Experts of a small language model: 9 layers.
Below are experts of layer 6 (counted from 0) of a mixture-of-experts language model. Rows are named router (the router's row for the expert) and show model dimensions 0-111. Each number is 500 + 50 x the weight over its row's rms, rounded and kept within 0 to 999. Numbers have three digits each.
After each expert's rows: a language model's description of what the expert responds to. This comes from a sample of Wikipedia text that the model never trained on.

# expert 3
router:494474555557461478527526598392514497444468540568502459467541583542542450497471438517442478484584470503505486484525496553458508480519508481446500512509519525478483483539528512511527475551392438500594549577503450502536481545560489540442456513422542471471459432504486514618448476477492500465515490508430538565446397550508531576382518473476
Word pieces inside German, Slavic and Nordic names and words, especially umlauts and diacritics such as ü, č, ø, sch, tz, and German.

# expert 27
router:529468520561518516531492563465564481461485523590448420595403551538458505469428519507422451488507556479425391408429543550462591510429525490551418428539498563508523528506468482478566417465462514507545497540509454460530487551511579515467449499434489488590501422476495502451474389538560442456493509601439544563521516533446515494425513465546
The is or was after a name and its birth dates in opening sentences, plus born, football, and season-of phrases.

# expert 14
router:524458533544417519495524598455531441444538511493427543478470513488526434463486529499366428508510511516420496533507502553460539461556518501510544481432451563457480421527399484558511471517449494432538459540519410567523510473583565502430451469445501569518533511425518488551497452507528536466438477544519517607453481587563526446493406472480
Short letter chunks inside ordinary words, usually the second or third piece of a word, e.g. ty-m-panum, squa-b-bling, pro-dig-ious.

# expert 20
router:542476492590507559524517508474529567454507550484451520486517629518444474451457521516445403462526512491408504454499432564489520507497544463505525466488542629488483462514478519516563458478397418384585563473505410505493458471550465566467514540467499509457531440455490527547509453575534573424453503522473541530476449524551538524478495519448
First names and inner syllables of people's names, often non-English, in lists and tables, e.g. Michael, Diy-or-bek, Sach-in, Dar-ío.

# expert 39
router:493490527555479488540507497443514491440413542519521509595500568466405422530493436518498509504586606550395431466514576501467444537450467494478414439527478555523592429513539467468494470504460489451571544549512450446479464549530487440346510529393501500597536486510510448557497475550536535378486481515503557548458502536499574542480557533447
Month names and years in dates, tables and infoboxes, plus years in "N years ago" and other field labels.

# expert 34
router:489482523510469527519469491422551476500502574537497525558532542409435385532448413500506510495566556488471371446520565528460523491398573507473440475476479528549609478458513452498472448495474458441530561519550465463579505516548577454386460558447529524592593449464503495522504483497525530352549501530434501568513518517403532525461519493450
Month names, and years or day numbers, in date expressions and year ranges, such as 19–24 of February, November 18, 1810.

# expert 19
router:579520520631455538546495475487542475486451490495472426524544580532548415479391504518480510508560553464452406510558480489434523506433550467528462432417407581575493522494509542446496451530479498464461584540525447488503438537545596517434538534385446435560536483445465540550470445487482546460511502591467491605537497582413574460485558443472
Prepositions and direction words giving geographic location or range, such as in, from, near, through, north, often after located or found.

# expert 56
router:531466505586454551592494596469521485549486522490462492540512565488501442549451481499470461540545584504464378465515482543472483552472555517408451392452487541554517555515498564491495518587451428496517529523564472485568435525535520552435492536456480510576574445497476501479491529515491453411516453541479481536446516601472556527456536469509
Club and country labels (FC, FRA, USA), taxonomy words (family, genus, species, -idae), and pipes before team names in sports tables.

# expert 42
router:522493452558458580579523594429476504414487578568538517616461542447445378526448499452438536544545558494443407467497561473441510476427534467442494448462451525577532447493492424402533521599369413488565523453552411582519403512545532495467443516396462524543480491455473508473512457544427539448500526582529545511500482544508535550494530531518
Titles and role nouns before or around a person's name, such as Prime Minister, President, Viscount, coach, father, member.

# expert 9
router:485491537599435521460533584473623458454443642557427532452543502521461418488504542471370498508493549520487510454523500576433516431508580463477528471464518560411476417531452415495503560504390486445511522490541452534536506458576555539465499484486497557531520489440551441592517521544518572450479436490410438515509462605530505585448483422544
Middle or final pieces of split English words and names, such as ion, tion, ence, ible, notor-ie-ty and plural s.

# expert 59
router:538437548534477475498494513406494489439501563526544467517545609550403348529480462565498467543566587558477474477459508559370546527469582434511434434553489556467559476480554474464563438616434518504530566460591474521509471533547496441492525471417490469526454430390453440510457454490450553408430512527449573580400487620510536533503535520503
Political words like Party, Democratic, Labour, election and government in party names and results tables, plus endings of Latin synonym names like gracilis.

# expert 48
router:524433570552499568558544494426585425487493512486460557493508572521511461427378404498513582486531551508472448565427509513333556561433586469509497432473375537532507482440455515448531482529502468454488550509547395526527427521524531572451463630465466498543500440523508547513427360574476484494542461542528463580494507570493512530472480468467
Prepositions following verbs of motion or action in narrative text, such as moved to, came from, went into, beaten to death.

# expert 43
router:514451545562445607526474516433501419477471580559444493530471509500483517523404483529463471495500524574422424388506480476417512493472496576541471418533448550504499551474544486493561514595511576537527512572506480478541418471554600561475504519467491480589520484501577458486430450484529568390464444576530531522495542590476645510428505467558
Nouns and pronouns naming creative works in articles about albums, films, and songs, like single, film, album, it, plus quote marks.

# expert 54
router:475459508560448589551444510470524523441485550482503579478445517602465469531519469507499465544495542479456481479534525505506439519499565503426424422409545522519644519443553515418500452554408537461537512477559454517479416544622524496469459451451470462519557490424485455537477438510491534372466457541498549537508447548491555511459543465482
Last word or suffix of names of parties, genres, ideologies, awards and sports events, often in infobox lists, such as -ism, Racing, Congress.

# expert 10
router:592524490607438585483442583449489410498433501472449499580490563511533505435473415526508482576540496545526564497521487523442516505431445473474410472426425588407559449502454464377508460588482457482539541512541434499606486529556541426433528519419449496468551399472506535559506483530477475507481521537457473619539542523523552540516470457444
Slashes, invisible marks and units in coordinates, areas and football career stats, such as ﻿ / ﻿49.92°N, km^{2}, Total: / 111.

# expert 51
router:527480488564484585591473529408494464463448544468524511583409514523518451567474466503478440520537556419477430463519560524457568409499489562475526443486469517482565536466473468514550491546373532485525546505534519561474412555614515487478428555418478450496488418496464502563448391499474445454470428556446563568539469566406533513481433415529
Apostrophes before possessive s, plus nouns in compounds such as air, fire, back, current, control, development.

# expert 1
router:482487518554421531536540525415543423478428520495491539542544519509494405468466526503370497517545488451453514493564504501470517498476526423469598406459449637435532526500479480459456536523444402461486550568499440504514450556533489492506461583416396490470585473490468491492510451467478544480441472593518489531487464531468627505486437464465
First pieces of split words whose endings come next, like De-part-ment, referr-ing, survey-s, and headers like Succeeded, Preceded, List.

# expert 16
router:533502603563497518548425552499567455431494606554404478509482525471514469530471512499472512461577500496459421459549531534429476511469489536505499409423538559467564535374450427437546491522418580470526588538566461450544482583622525503516410525445461466499551450432514426588491433537559577433465422600461533519455463573473519562468471382552
Commas, and, of, plus adjectives like such, various, social inside noun-phrase lists in expository prose, such as nature and treatment.

# expert 17
router:493486585512452576555447520461623504487453547547521482511457555512443434471379414584385436477601565511482501546480517531467520513394559514470429415462499571482530520499567486529551453533427564481495484506495449473524475605553497500500397540421489492549508462516447503523452486539473482449462504572457531530452430517495559557440479422501
Word pieces inside Latin species names, foreign words and headings, such as Aroth-ron, Argoste-mma and Suphisell-us, plus == heading marks and "of" in titles.